From a checkpoint of a small mixture-of-experts model trained on Wikipedia: 128 experts in each of 10 layers, 245M tokens.
Below are experts of layer 4 (counted from 0) of a mixture-of-experts language model. Rows are named router (the router's row for the expert) and show model dimensions 0-95. Each number is 128 + 32 x the weight over its row's rms, rounded and kept within 0 to 255.
After each expert's rows: a language model's description of what the expert responds to. This comes from a sample of Wikipedia text that the model never trained on.

# expert 42
router [131 119 158 147 158  90 153 125 100 138 172  83  94  95  75  87  62 131 113  84  94  84 123 165 100 109 101 199 131 166  91 123  58 123 122 137 107 144 159  93  99 203 112 189 154 123 170 122 150 166 187 105 154 143 122  87 106  84 168 136  89 148 130 118 181 122 151 101 175  74 163 116 150 118 160 170  90 163 121 177 116 136 155 161 111 114 115 149 145  93 108 108 114 144 127  93]
What it handles: The article the after became, become, at or of, as in "became the first", plus roles like former, deputy, acting.

# expert 20
router [158 156 149 113 161  78 161 145 114 104 164 125  77  88  99 119 114 126  78  92 100  90  86 158 113  99 131 129  98 208 114 135 114 139 160 161 109 159 178 116  77 143 118 178 156 107 170 138 162 164 131 106 154 130 105 102 114 107 191 190 118 138 170  94 152 108 155 108 165 126 193 138 148 161 158 149  83 182  85 178 123  93 169 148 162 118 124 152 154 121 160 114  82  98  72  80]
What it handles: Line breaks ending a sentence, list item, infobox field or table row, often before headings, hyphen bullets or table pipes.

# expert 38
router [128 115 222 117 185  71 153 111 110 105 155 145  73 117  90  87  75 100 124  84 125 138 117 169  74  77 172 135  97 103 124 129 115 105 185 146 174 160 165 107  95 126 159 165 165 128 150 144 122 174 146  50 126 146 122  86 127  79 134 139  76 149 143 132 163 176 160 120 143 111 150 179 136 158 149 139 132 183 115 122 112 112 159 134  88 108  82 117 182 162 150 111  96 148 132 103]
What it handles: Middle pieces of non-English names, mostly Spanish, Slavic and Turkic, such as Alc-ald-e, Ib-arg-üen, Al-en-çon, Östers-und.

# expert 39
router [146 116 165 122 198 121 147 127  89 131 150  65 132  78  99 119  80  98  98  92  86  94 123 165  73  94 145 190  70 122 125 122  99 148 149 157 155 160 150 136  78 194 151 150 109 160 109 121 150 167 165  48 190 183 133 131 121 124 131 158 134 173 107 130 150 108 154 119 157  89 159 142 139 131 168 122  98 158 110 173  91  89 186 188 117 122 109 131 144 111 154 146 144 128 117  84]
What it handles: Nouns naming organizations or units that end a title or noun phrase, such as College, Association, Festival, Division, subdivision, development.

# expert 63
router [146 136 149 163 167 112 146 108  53 142 110 117 114 101 100  90 105 130 113  73 104 135 120 165  80  97 165 152 117 174 133 110  97  97 166 188 162 197 189 123  96 146 150 143 135 153 161 158 190 171 165  87 148 114 123  81 131  66 164 152 106 144 137 120 151  97 145 141 165  73 179 111 136 151 191 157 101 148 100 140  93  89 169 146 124 119 114 126 117 118 133 131  76  67 114  78]
What it handles: The prepositions in and on before dates or places, especially after released, died or based, as in released on March 3.

# expert 30
router [122 167 207 187 153 120 162  97  71 147 144 108  94  83  70 105 121 118 151  70 114 126 103 160  95 134 112 162  97 142  87 110  56 139 129 152 138 139 168  81  88 123 141 144 128 105 163 189 150 148 153 143 135 135 126 114 128 122 170 157 118 154 168 154 124  86 158 103 174  99 128 202 159 176 131 145 114 144  94 173  84 114 172 169  85  95 107 144 138 136 135 139  88  57 102 124]
What it handles: Word-final inflections on nouns and verbs in narrative prose, like stri-kes, re-venge, calls, er-ases, foretells, burning.

# expert 36
router [161 118 166 130 168  64 196  97  94 119 152 148  97 125  96 114  86 134  97  93 104 107 143 160 115  87 142 146  73 151 115  78 109 132 176 153 129 153 145 103  67 148 123 141 137  89 138 163 174 177 161 110 142 129  98  80 139  91 153 134  73 114 169 122 183 124 182  81 179 114 166 175 145 150 150 148 128 196 143 167 102  93 165 163 157  88 145 144 164 107 111 126  96 117 102  77]
What it handles: Forms of be and linking verbs after a subject, such as was, is, were, remained, became, also, not.

# expert 1
router [149 113 191 169 165  74 135 126 105 132 130 112 113  93  86  98 115 101 120 103 106 132 104 122  78  91 150 152 111 179  97 111 124 104 172 161 139 185 156 115  82 165 142 143 178 135 128 194 125 141 154 108 212 181 127  85 141 101 166 159  76 162 147 136 129 128 152 102 176  92 189 115 139 168 171 121  88 130 114 147  82 108 142 116 141 105  60 138 138  93 135  64 125 109 104  82]
What it handles: First capitalized piece of proper names, often foreign or in tables, plus Cyrillic and CJK characters, such as W(ichita), Og(ier), Mc, Mid.

# expert 62
router [150 161 151 127 134 122 137 103  59 144 142 102  84 111  97  86 110 140  91 111 110 150 104 129  74 133 134 192  78 149 126  91 134 118 115 168 172 151 147  91 113 144 134 176 165 116 135 183 178 170 174  77 131 148 118 126 103 140 153 181  78 181 140  77 126 108 151  80 142  97 190 146 117 142 180 173 117 118 146 141 103 124 194 147 151  63 102 143 166  89 154 155 104  77  93 112]
What it handles: Table cell separators and field colons in statistics tables and infoboxes, such as ratio:, Pts |, plus decimal digits in percentages.

# expert 31
router [124 132 183 150 127  89 146  97 101 110 166  79 144  94 103 123  95 113 109  88 109 124 116 159  66  99 168 176  92 152 135 127 112 128 175 131 140 179 159 134 121 170 140 182 145 129 125 190 154 143 140 109 144 164  68 100 116 111 143 144 104 142 118  88 149  97 149  93 150 102 149 101 160 182 175 111  80 122  87 179  83 128 249 132 133  93  86 152 141  87 159 149  96 109 107 130]
What it handles: Word-final suffix pieces completing words, such as -ial, -ional, -ory, -ive, -ion, as in beneficial, introductory, sensitive.

# expert 12
router [143 121 171 142 139  91 153  78 101 131 155 123  88  61  97  99 130 150  82  82  76  81 136 141  78 106 118 161 120 160 133 129  62 123 136 156 103 180 167 103 103 190 151 166 158 122 182 165 144 139 161 135 170 155 116 112 108  85 183 129 104 147 141 132 165 135 183  97 152 110 159 154 173 178 188 161 103 130 128 160  87  88 128 141  96  74 122 138 159  97 166 163  96 154 118  94]
What it handles: Pipe separators between cells in tables of names, scores, sports results and elections, plus some verb prefixes like diss, ext, att.

# expert 35
router [179 122 173 135 161 104 132 124  86 132 147  95 130 129  92  95  94 112 119  73  82 118  80 169 128  93 146 147 114 145 102 117  88 160 150 142 156 170 213 119  57 146 135 134 150  95 185 167 135 180 147 113 143 136  94  82  89 130 146 153 117 158 177  91 142 135 157  90 179  83 183 125 169 145 162 151 111 158  71 164  86  85 132 165 128 159 109 112 157  85 102 109 105 114  94  87]
What it handles: Opening quotation marks before song, film or nickname titles, and "and" joining two names or clauses, e.g. Jerry and Alma.

# expert 33
router [190  82 167 148 164 106 134 124 128 113 156  84 116  98  94  97  95 145  97  81  89 115  71 158 112 142 135 137 120 154 108  83  91 154 136 136 132 178 157  85 106 139 136 137 137 147 172 154 154 136 170 104 168 144 105  88  96  95 178 177 106 165 137 120 127 132 159 129 143 117 183 174 160 127 179 148 116 199  67 153  95 118 176 208 129  64 142 174 142 116 142 159 104  82 105 117]
What it handles: Column-separator bars in wiki tables after row numbers or empty cells, plus adjectives like former, early, late, full in prose.

# expert 55
router [158  86 178 168 129  75 144 133  85 168 174  95  77  68 114 100  84 121 116 105 106 132 130 168 111  94 135 139  91 145 102 112 126 172 180 140 150 194 187 111  91 130 102 147 154 121 123 172 144 192 150  99 143 130  97 103 140 123 167 174 123 134 154 120 154 130 150 106 151  65 185 105 195 159 175 135  71 143  97 150  98 119 140 143 129 114  83 184 123 125 142 172 122 149  96  83]
What it handles: Initial digits 1, 7 or 8 of numbers in tables, dates, ages and scores, such as 18 February, 1784, aged 78.

# expert 25
router [186 121 127 138 153 119 134 123  81 143 170 100 117 124  74 114  71 111  59  90 111 147 134 166  89 144 128 172 110 146 123  75 112 168 118 190 144 144 143 132  91 141 123 151 159 128 147 163 142 174 166  89 133 128  88  91 108 154 144 163  75 189 127  59 144 103 176 106 172 102 180 129 159 168 142 168  92 127 116 201  76  73 146 146  94 118  97 111 136 115 115 100 108 135 104  83]
What it handles: Wiki section heading markers == and ===, closing quotation marks after titles, closing parentheses, and sentence-final periods or line breaks.

# expert 10
router [126 115 163 127 165  71 155 134  89 141 126  90  86 120  90 104  96 119  97  91  86 150 106 135 110  83 130 159 113 137 117  93 122 126 142 124 153 167 190 144 111 158 132 101 146 146 133 165 116 175 177  95 182 180  85 108 136 102 175 161  79 172 159 130 179 154 166 116 192  87 174 160 175 138 171 116  97 144 111 136  93  90 152 137  98  90  98  93 153  65 155 143 106 117  79  66]
What it handles: Capital-letter acronym pieces and Roman numerals (AC, NS, TA, II), plus slashes and line breaks ending list entries or table rows.

# expert 37
router [116 143 184 175 130  94 133 101  95 124 143  77 105  34  88 107 103 103  87  87  82 135 142 148  72 132 120 166 101 176 126 119 123  91 135 145 109 149 141 125  66 179 118 163 129 111 124 172 118 178 156  77 130 170  88 137 113 109 177 182 143 129 147 125 139  82 162 107 111 114 178 123 159 188 141 170  81 185 118 148 120 108 173 133 164 124  99 184 152 119  99 121 120 140  95  86]
What it handles: Final pieces of personal and place names, often foreign, such as -er, -en, -on, -ovan, as in Ebenezer, Sheldon, Moldovan.

# expert 8
router [176 126 201 117 112 109 121 145  78 114 144 118 108  92 114  87 110 127 107  67 102  62  98 157 104 115 160 152  94 163 152  66  88  78 168 172 146 127 156 120 114 191 123 154 155 143 151 148 147 163 172 126 154 139 121 105 118 116 180 123  84 151 118  93 160 126 142 122 192 122 170 204 175 156 130 110  64 137  99 153  81 101 148 159 133  88 108 185 152 126 140  77 131 112 119 113]
What it handles: Compass and region words before place names, such as southern Turkey, North Carolina, Central, plus adjectives like small, local, modern, Early.

# expert 3
router [116 132 222 159 157  87 105  88 105 114 142 116  94  83  77  88  82 119 105  96 106 109 101 145 113 124 118 154 117 167 132  99 138 130 157 179 159 159 145 149  50 139 134 199 165 132 123 160 159 191 122 137 152 123 121 118  77 124 173 179 109 128 121  64 142 116 151  87 161  69 179 131 142 164 162 133 125 178  96  97 122  97 130 136 120  95  79 144 163 110 106 147 124 139  69  99]
What it handles: Opening consonant pieces of split words and names, such as L, G, W, gr, sw, ch in un-ch-arged, B-ihor, Lj-ungskog.

# expert 54
router [123 138 150 131 166  91 132 103 101  92 157 120 125  91 113  70  60 122 109  88  97 123 137 154  96  63 138 168  94 139 106 117  66 110 131 170 123 148 172 127 124 150 142 158 127 167 134 151 160 150 193  84 184 206  84 114 109 102 170 156 101 130 120 136 187 121 138 105 178  99 148 151 184 164 178 184 111 164 145 185 111 109 165  97 149 115  81 109 173 127 145 118 131 124  92 112]
What it handles: Final digits of four-digit years in lifespans, date ranges and discographies, such as 187(4)–1951 and 199(5)–1999.

# expert 0
router [147 139 172 120 160  96 154 112 103 149 151 111  84 110  84  59 118  97 110  72  83 152 132 164  82  97 164 151 103 147 106 118  88 152 181 133 148 179 145 120  62 119 130 177 177 134 143 163 132 205 167  92 125 147 112  89 130 143 161 157 129 158 166  84 162 133 187  82 139  96 146 142 124 170 164 155 117 161 132 159 112 122 198 118 154  82  88 143 104 125 118  83  99  92 106  94]
What it handles: Scattered word-internal pieces like og, ine, rison, plus digits in tables and results, and some sentence-initial The.

# expert 41
router [165 119 179 169 135  54 131 115 108 135 160 150 124 115 122  36 108 159  69  61  60 118 137 144 122  88 137 135 138 151 130 133 108 107 176 187 157 211 179 120 122 158  86 141 146 166 138 152 167 167 140 117 149 116  70 109  86  98 168 189  72 151 174  94 165 114 134 102 149 111 161 139 125 134 148 136 116 202 102 138 106 115 150 159 136 106 114 147 138 120 144 131 118 125 117 136]
What it handles: Forms of be, was, is, been, not, plus mid-word pieces after a prefix, such as an-at-omy, Sem-ifinals, ind-efinitely.

# expert 28
router [158 148 218 156 170  68 119 131 115 100 182 108  80 131 109  97  92 145 126 126  96 132  80 147  91  80 136 112 118 155  85  69 133 112 168 141 183 182 171 104 100 145  87 173 142 119 153 144 121 183 147  92 142 148  70  92 122  80 125 140 103 136 175 100 177 107 124 116 161 107 133 140 140 176 175 139  87 173 130 137  66 132 172 147 136 112  78 168 159 112 146 107 106 127 114 118]
What it handles: Zero digits in football statistics tables, the word "art" and its fragments (state-of-the-art, farther), and short fragments inside names.

# expert 52
router [173 161 181 149 172  83 136 154  92 147 131 112 107 123  81  58 107 126 119  73 118 117 121 140 100  69 144 150  93 133 134 145 106 115 146 181 138 129 170 138  61 169 119 179 201 134 141 180 142 176 156 105 142 151 102  81 109 116 161 162  99 187 129 107 141 132 157  73 184 115 147 136 171 184 150 178  89 168 132 144  80 103 140 137 108 138 108 121 143 109 122 134 139  87  68 111]
What it handles: Citation closing brackets, the digit 1, and assorted words in war, military and award contexts such as War, Merit, Nominated, before.

# expert 24
router [108 143 159 152 150 113 190 100 108 141 158 150  96  87 118 115  96 147 106 127  94 121  94 181  84  84 130 158 104 185  96 141  68 115 146 146 135 177 203 123 122 125 149 173 197 128 169 164 164 171 162  83 158 130 115 126 134 110 155 144  82 152 100  98 135 130 139  97 171 109 127 191 164 157 164 153 113 158 125 142  99  49 145 176 158  87  71 119 125  91 145 140 120  91  95 110]
What it handles: Word-initial prefix pieces like un, re, dis, exc, rep, adop, plus emoji and symbol byte fragments and short non-English words (und, im).

# expert 4
router [175 157 143 145 173 125 127 122 101 127 152 115 115 133 106  94  74 119  77  78  92 133 115 106 100  91 170 122  82 151  90  84 104 141 131 145 157 143 150 100 106 173 115 152 117 150 120 161 154 153 196  64 148 162 111  94 115  73 133 137 122 183 133  88 174 106 154 116 135  81 178 131 206 128 155 137 121 185 130 189 102 110 170 168 116 106  73 115 126  95 149 124 130  67  68 103]
What it handles: Category nouns naming a work, field or label, such as manga, album, episode, name, Genus, often before a colon or "of".

# expert 19
router [158 164 177 125 165  97 147 127 103 130 160  77 129  79 111 101 129 105 108  90  39  99 123 142  79  78 134 182  84 167  97 139 143 108 152 177 163 142 146 104  81 162 151 150 146 136 123 163 169 174 186  76 120 152 110 101 108  93 187 145 121 125 152 123  99 101 137 125 179 105 194 148 158 165 136 122 130 155 137 139  73  84 120 181 110 117 111 150 142  58 147 102 139 109  94 109]
What it handles: Nouns for sports clubs, seasons, players, coaches and political offices, such as footballer, manager, Premier, senator, Player column headers.

# expert 23
router [134 117 200 162 197 102 144 123 107 140 130 116 107 110 110  84 106 116  79  80  85 117 135 170 108 127 149 154 139 159 146  99 103 147 120 146 114 167 156 126  63 191 108 113 138 141 138 153 128 158 151  83 151 157  69 138 112  92 163 179 130 136 143  92 164 115 101  58 146 100 148 162 146 124 164 132 103 190  76 208 112 111 138 153 115  86  85 153 136  60 108  81 137 140 118  83]
What it handles: Opening pieces of names and words, such as Il-, Fred-, El-, plus born in bios, table pipes and words like year, old, named.

# expert 58
router [151 146 131 135 148  69 165  77  82 122 132 131  95 116 110  90 106 120 101  66 118 105  93 174 132 117 169 154 115 163 120 126  72 142 107 151 158 173 190 101 117 162 126 181 160 150 162 196 163 189 156 118 150 160 116  68  94 101 182 145 114 140 143  95 131 138 132  91 145 119 158 190 143 156 186 157 124 157  75 178 125 108 130 139 118 103  79 137 188 143 126 128  80  89 100 113]
What it handles: Bare space tokens after colons, commas, pipes or periods, right before a number, as in "Children: 2" or table figures.

# expert 6
router [164 143 170 146 130 120 202 124  79  86 157  89  93 125 106 128 102 135  98  59  84 124  97 132 102 115 137 154  95 142 106  93 114 108 184 156 134 195 137 160 106 198 145 123 140 111 155 174 153 185 180  72 156 144  79 137 126 102 145 125  99 139 109 109 186 142 174 128 152 100 116 165 147 130 171 182  81 148 110 136 141 112 169 148 156 122  85 121 180 133 172 143  81 106 118  79]
What it handles: Possessive s after an apostrophe (People's Republic, Tolkien's) and adjective endings like -ic, -ological, -onomic, -istical.

# expert 13
router [175  96 158 171 133 110 146 109 122 156 187  99  56  79  83  96  94 126  95  93  92  94 117 171 117 131 145 152 119 159 119 108 109 121 152 138 169 146 121  91  95 141 116 131 168 131 159 145 170 156 167 115 197 148  98  85  95 129 182 144 143 152 163 100 168 132 104  91 159  77 157 151 160 111 172 138  98 126 107 155  83 108 163 139 127 112  55 180 146  94 118 155 105  69  80  75]
What it handles: The digit 9 right after 1 in four-digit years like 1912, 1952, 1986, often in citations and species authorities.

# expert 29
router [147 123 189 135 142  99 134  91 118 112 139 104 118 114  87  92  86  85 134 101  66 123 114 136  76 129 121 154 104 140 112 106 113 147 162 156 132 162 146 116  97 222 120 175 105 115 137 211 129 136 181  85 143 180  98 107  84  76 159 147  82 135 141 150 132 131 209 121 121 107 133 158 130 171 133 159  87 161  60 158  71 101 157 145 109 112  87 122 169 123 123 165 116  84 105 136]
What it handles: Suffixes ending names and scientific words, such as -us, -is, -ata, -ius, -ina, as in Nicolaus, Ladislaus, Miami Dolphins.

# expert 46
router [170 101 168 144 160  98 154  91  98 127 112 117 107  73 120 101  94 121 113  76  91 118 123 135  99 107 119 167 135 165 126 107 117 149 177 133 142 173 165 132  87 146 130 171 158 119 151 179 131 185 180 140 176 164 103  89 122 120 172 155 101 189 156 135 204 138 156 113 179 116 160 157 154 155 203 162 118 149  88 147 113  88 141 139 125  83  68 103 133  76  86  96 141 100  87  98]
What it handles: Single capital letters beginning a split name or word, such as H in Hana or Hives, M in Merv, R in Rafferty.

# expert 21
router [150 126 169 126 182 113 185 104  55 142 179 132 128  66  67 117  76 103  96  96 113 124 137 164  88 146 146 180 150 166 112  85 133 118 141 149 143 160 170 107  34 138 130 119 131 156 120 170 142 194 187  74 148 144  94 111 113  93 166 153 110 175 147 142 148 107 122  99 134  96 154 154 160 154 161 158 100 178 136 160 113  79 159 111 145  99 117 124 164 147 144 143 146 129  89 103]
What it handles: Metric units and table bars after numbers, especially sports results like 50 m backstroke, 402 kilometres, 225 lb (102 kg).

# expert 51
router [109 172 175 131 125 106 160  94  94 152 161 136 129  68 102  83 115 103  85  73 117 121 112 126  64 110 109 172 113 136 112 116  77 134 132 122 139 135 148 117 102 171 131 158 139 158 144 137 139 188 181 117 153 117  95  75 109  88 153 180  79 138 176 133 122 129 136  79 173 103 152 213 129 133 176 158 115 137  99 164 107  90 180 192 137 143 128 127 198  86 114 115  94 108  78 111]
What it handles: Clause and list connectors, mostly and, plus but, or, then, before, to, linking verbs or nouns like expand and, hot meals and.

# expert 50
router [185 161 150 146 151  98 132  83  89 159 178  93 132 116 106 130 123 113  90  85  79  72 110 174 102 148 139 153 100 162 116  93 113 155 131 113 166 174 144 105  71 143  81 147 139 136 153 176 197 174 194 126 169 128 117 127  94 107 127 146  72 152 153 123 174  80 131 124 155 104 126 175 133 165 147 151 100 169  99 218 121  95 168 160 127 100 113 137 137 107 129 141 124  70  89 110]
What it handles: Common abstract nouns and participles after articles or auxiliaries, followed by prepositions, such as interest, career, money, speech, dismissed.

# expert 61
router [117 123 167 181 139  81 159 124 137 108 127 115  73  85 112  94 112  92  81  85  98  97  86 151 112  80 142 157 129 145 101 110 127 113 175 168 147 194 170 100  77 183 116 193 118 142 123 177 176 162 162 106 148 178 123 123  60  97 135 155 145 134 131 100 149 120 157  95 136  86 185 154 166 164 178 130 104 133 134 123 125  94 137 185 119 122  73 123 138  82 172 100 111 112  92 105]
What it handles: Month names in dates, such as March, October, May, plus capitalized openings like Nov in Novak or Novosibirsk.

# expert 53
router [159 109 162 128 171 116 162  89 100 113 132 117  84 125  67  95  84  99  99  77 102 123  99 127  72  97 133 165  54 171  94  95 111 133 193 156 142 186 175 129  95 135 115 137 161 122 131 140 132 167 178 112 175 146  94 114 129 106 186 161  95 145 116 140 172 160 142  87 179 104 162 117 177 175 157 204 116 148 108 154 128  95 156 125  93 112 119 161 149  79 140 142  99 104 141 108]
What it handles: Prepositions such as of, for, by, in, with, alongside after award, title or noun phrases, e.g. Award for, performance of.

# expert 18
router [153 103 180 117 172  63 141 140 119 119 182 139 148  83  97 126  68 139  94 112  63 100 138 176  71  78 135 168 120 160 135 108  85 137 133 178 155 168 160  96 115 157 107 139 159 178 137 162 188 173 184  99 119 135  77  76  91 111 150 178 112 132 155 100 130 150 136 114 173  97 145 141 143 149 171 160 149 136  99 143 148 112 163 159 134  97  61 139 171  82 125 140 128  92 117 130]
What it handles: Word-initial stems before suffixes, such as ord(nance), App, ref, conf, ret, plus middle digits like 4 and 5 in numbers.

# expert 56
router [157 133 175 146 153 107 140 128 120 129 157 110 109  96 101 117  97 113  95  89 105  99  91 150 102 111 155 165 128 136 104 103  84  97 154 142 130 148 135  91  94 156 144 173 180 114 132 182 192 166 146  78 154 117 128 150 135 112 160 140  91 160 211 118 149 145 162 123 169  95 184 182 167 143 184 191  97 140  68 157 101 130 163 150 131  50  95 121 148 127 146  91 123  80  67 124]
What it handles: Digits 6, 7, 8 and 3 in scores, ratings, years and quantities, such as 6–4, 6.5, 6 Mach, plus bullet points.

# expert 49
router [147  79 208 108 131 107 140 106 108 128 154 113 135 103 109  91  50 124 130  95  93  99 123 129 144 142 144 157 109 157 141  99 120  95 108 160 150 168 182 138  79 128 136 143 146 138 167 151 163 202 139  73 151 170 124 114 128 115 155 188 127 200 147 109 171 122 180 136 185  92 192 156 195 165 135 125  94 169 117 183  95 112 149 153 147 101  94 125 150  95 147 118 116  98  88 123]
What it handles: Common nouns for places, buildings, transport and land, such as church, railway, motor, city, km, often in location descriptions.

# expert 2
router [154 146 206 135 137  69 143 129  74 152 105 130 108  73 104  98 119 140 103  89 109  89 117 164  98  99 166 172 104 162 117 117 113 150 128 170 119 177 173  86  94 168 134 165 175 147 124 133 125 171 185 108 191 128 109 101 144 103 162 140  78 135 160 113 165 124 151 107 168 130 179 122 130 169 156 178 129 156 146 164  96 119 161 167 150  41  83 104 141 116 104 113 109  88  84 115]
What it handles: Digits inside years and dates, mostly 0, 1, 2, 9 (19|66, 2|018), plus words like not, far, Co-, total.

# expert 47
router [137  82 197 149 160 101 143 126 100 113 110 103 119  98  96  92  93  93 169 120  63 147 107 154  97  77  98 144 123 127 101 108  83 134 155 149 128 173 180 133  97 177 118 163 135 147 148 163 175 133 134  90 152 165  95  94 127 116 174 130 113 176 152 105 189  99  96 107 171  98 175 151 179 177 169 162 104 177  85 160  75 110 166 157 120  88  84 132 140 127 153 116  92  97 132  83]
What it handles: Capitalized first pieces of proper names of clubs, places and titles, such as Santa, Ne, Po, Golden, Little, Open, often in tables.

# expert 57
router [168 141 144  86 149 114 141 121  95 135 152 106  94 107 112  99  84 115 140  91  78 132 114 188 109  85 146 155  99 155 117 139  89 141 155 177 140 124 132 115  77 154 117 163 161 123 140 146 157 180 182  79 165 153 120  76 134 112 202 172  79 162 129  91 163 137 162 112 168 118 174 120 190 115 141 136 134 191 119 123 110 110 141 207 140  73  87 111 162  71 147 150 146 102 111  78]
What it handles: Capital letters starting acronyms and proper names of institutions, such as LCK, ICF, LC-36, Cal-iphate, Córdoba, Academy, Institute.

# expert 16
router [166 120 175 129 170  98 119 123 109 111 180  69 124 136  57 111  86 111 127  92  72 117  68 175 127  80 151 182  84 169 100 103 128 138 147 149 145 155 187 132 104 137 141 133 181 135 159 139 152 138 151  91 174 162 111 116 136 122 135 203 129 190 157 113 169 165 154 110 154 114 165 124 155 141 208 168 113 137 104 161 127  96 132 164 127  84  80  97 145  99 127 144 150 122 103  82]
What it handles: Mostly apostrophes before possessive s ("company's", "General's"), also "Jr", "Mc", "who" and table pipes in lists and tables.

# expert 32
router [142 138 176 168 162  98 173 122 138 141 185 146 102 113 123 104 136  94  87  75  72 161  81 147 102 119 134 145 130 170 130 117 118 111 194 181 157 141 183 113 101 153 105 154 187 141 169 187 136 156 179 112  94 119 116  76 101 134 165 151  73 134 119  93 196 110 145  84 161 104 196 129 169 165 174 117 103 153  80 127 117 102 149 142 120 104 113 132 164  97 137 114  89 120 100  84]
What it handles: Capital N and short capitalized pieces opening song titles or abbreviations in tables (Never, Nobody, PNEM, Peabody), plus of after nouns.

# expert 22
router [126 109 168 139 167  78 129 121  77 121 107  96 100 106  96 103  31 103 111 102  77 120 136 166 102 120 138 170  76 129 107 110 120  90 162 125 132 204 167 146 113 157 100 168 187 126 136 163 141 156 181  76 158 179 108 112 128  89 178 124  89 168 166 124 156 148 135  93 142 118 168 131 171 169 115 127  82 139 131 150  66  78 150 153 141 125 112 165 152  94 161 126 127 122  96  81]
What it handles: Country, region and international-event words (World, Australia, Olympics, Championship, Korea), plus syllables inside Asian and foreign personal names.

# expert 26
router [149 106 176 120 179 122 177 129 103 168 132  93 118 132 125  81  81 128  80  92 101 144 106 155  61  70 167 164 101 160  90 100 131 122 174 171 143 130 154 101  97 132 103 145 173 134 173 170 158 151 135  72 135 114 132 114 123 124 160 167  47 151 155 156 131 149 159  98 151 128 146 198 175 156 170 152  94 150  83 149  81 100 139 124  82 114  60 125 158 130 164 119 136  90 111 109]
What it handles: Word pieces inside names and words, such as Z-ur-ich, Ka-un-as, resear-ched, plus prefixes pre, trans, inter and coordinate or score digits.

# expert 15
router [142 132 212 116 150 116 153 143  90 133 133 139 142 117 110  92  77 142 132  93  61 146 117 153  86 130 155 100 135 172 113 114 123 113 158 155 170 185 187 100  92 130 107 171 156 133 143 164 177 177 146  83 148 104  74 106 116 133 155 153  78 162 138 132 192 100 169 144 158 131 170 153 136 124 145 141 157 210 131 171  65  78 165 157 135 102 113 134 165 112 114  88  88 112  94 104]
What it handles: First word pieces of genre terms, medal and position words, and table-row bars, such as Hip-hop, Liber-tarian, gold, upper, fish.

# expert 7
router [169 114 140 129 193 116 149  81  90 117 137 119 108 135  83  94  98 123 105  53 109 118  81 166 103  83 129 189  95 166 112 106 117 117 155 168 156 138 160 117  78 179 110 149 162 169 139 180 138 144 155  93 179 152 125 102 113 135 191 181  81 135 154 130 132 106 160  67 156  51 149 124 151 167 149 137 145 152 130 138  99  70 163 151 112  98 143 187 131 133 111 110 123 120 106  75]
What it handles: Pipe characters opening table rows, and prepositions after verbs or nouns such as at, from, between, against, over.

# expert 44
router [114  86 149 108 154  85 155 140  92 111 160  95 117 125 118  95  93 122  92 120  92 139 130 151  82 112 135 138  39 146 138 107 122 128 158 154 126 159 165 104 120 189 149 181 198 108 115 202 138 165 177  77 176 122 125 123 144  85 180 121  90 137 141 136 166 151 160  75 142  96 170 167 144 173 168 171 110 166 126 158 114  69 127 132 124  82  73 145 161 105 157 149 153 105 121  90]
What it handles: Standalone space tokens, mostly before numbers after month names or words, as in March 1898, born 1995, Side 2.

# expert 43
router [126 132 179 130 186 102 138 132  73 125 138  63 125  76 113 118 129 130 117  96 107 129  87 147  96 113 164 109  99 196 101 119  35 107 124 137 174 155 166 100  86 149 122 152 182 122 128 166 124 150 147  97 185 134 113 109 106 101 166 157  91 196 114 162 114  93 154 102 153  85 116 145 168 189 181 153  89 180 106 157  97 105 168 143 131 133  86 150 140 104 158 130 101 111  82 128]
What it handles: Adverbial particles and nouns in fixed phrases after verbs or prepositions, such as up, out, down, short, in light of.

# expert 27
router [147 132 176 115 154  61 162 119 118 121 168 110  94 101  94  56  86 135 100  87 121 139 122 174  76 111 139 141  77 139  89 106  98 151 137 167 153 176 131 129 104 151 100 166 158 151 176 132 176 170 190 100 129 135  95  88 113  82 187 181  96 163 155 146 161 126 166  92 182 106 159 166 181 133 150 139 116 144 126 151  69  87 153 145 115 109  83 150 156 101 142 134 110  94  92 123]
What it handles: Inner digits of coordinates, years and large figures, like 47°10′, 2001, 5,990,741, plus line breaks and words like mission and However.

# expert 59
router [166 124 170 122 174 122 147 156  98 111 168  80 104  97  87  61  91 118 109  98  74 136  88 161 127  92 155 154  72 137 115  89 104  92 170 167 139 194 163 132 113 140 123 175 152 127 122 182 105 166 178  67 130 165 106 100 139 129 178 158  96 155 173 152 154 106 148  99 185 142 185 142 188 142 139 168 110 142 118 137  98  96 142 179 130  99 110 149 150 109 105 130 108 108  88  88]
What it handles: Country and organization words after United or North, such as States, America, American, plus HBO, FIFA, and quotes.

# expert 40
router [159 138 132 133 156 102 153 110 110 111 161  88  57 114  95 111 120 107  91  51  84 109 125 118  91  79 130 148  72 145 138  91  66 105 122 154 135 196 142 146  97 170 138 166 156 142 130 170 106 151 196 119 119 130 133  73 144 110 160 174  69 201 135 120 142 112 186 112 158 127 174 186 159 174 150 170 126 144 123 160  92  79 151 145  95 105 103 134 132 105 139 127  96 112 121  98]
What it handles: Pipe characters separating table cells, especially after a name or title, plus words like Metro, station, Brothers, Pictures.

# expert 48
router [158  97 184 134 165  95 147  84 101 113 161  96  93  63  81  71  99 126 103 138  87 136  82 150 105 112 120 139  89 148 140 112 120 100 159 148 138 172 164 110 105 135 152 191 192 167 166 187 160 163 161  90 176 138  89  95 105 105 144 161 133 163 134  92 194 120 159  96 128  97 179 146 129 130 119 104 103 164 111 164  85 148 163 178 159 115 109 121 153 131 129 111 133  98  58 110]
What it handles: Table pipes and party or ordinal adjectives in election and climate tables, such as Democratic, Second, Liberal, and negative temperatures (−18).

# expert 9
router [127 138 140 140 132 101 115 119  77 113 165 112 113  97  70  77 126  79 121  83  99 105 150 154  81  96 161 128 125 157  79 115  80 120 164 151 134 167 131 143 112 141 106 141 135 158 101 183 151 141 183 114 175 143  71  97  76  70 189 178 123 147 144 120 159 129 133  77 172  94 164 164 192 119 168 173  95 165 114 147  87  81 169 150 154  88 113 126 190 114 107 132 126 124  87 106]
What it handles: Punctuation and separators after numbers, dates or opening phrases, such as commas after In May 2005, semicolons after release dates, table bars.

# expert 45
router [148  77 164 103 166 113 181 110  96 125 174  90 126 142  93 119  77 103 132  92 113 111  99 167  81 105 117 157 122 134 117 118 108 119 155 133 165 158 146  97  83 184 127 159 142 147 196 176 169 155 171  98 115 154  86 107 137  76 162 141 108 122 128 134 184 151 164  85 162  70 179 177 144 165 134 114 104 134  90 145  73  57 141 152 119 101  84 164 143  96 135 103 115  94 158  81]
What it handles: The prepositions of and in linking places, parts and figures, as in Line 4 of the Santiago Metro, 21 km from Perth.

# expert 5
router [183 130 154 152 126  74 146  99  75 148 147  85  67  89 124  85  49 105 123  61  59 131  88 127  91 121 115 156  95 194 140  90 110 131 147 171 133 148 163  82  83 171 134 143 142 167 149 165 162 153 181 112 146 145 123 101  91 106 142 127 111 173 135  93 158 112 141  63 184  98 141 125 136 141 125 148 115 169  88 164 108 130 160 155 135 110 126 147 196 121 141 122 102 117 105 108]
What it handles: The article the/The, mostly after of, in, for or a sentence break, before nouns or ordinals such as first, same, city.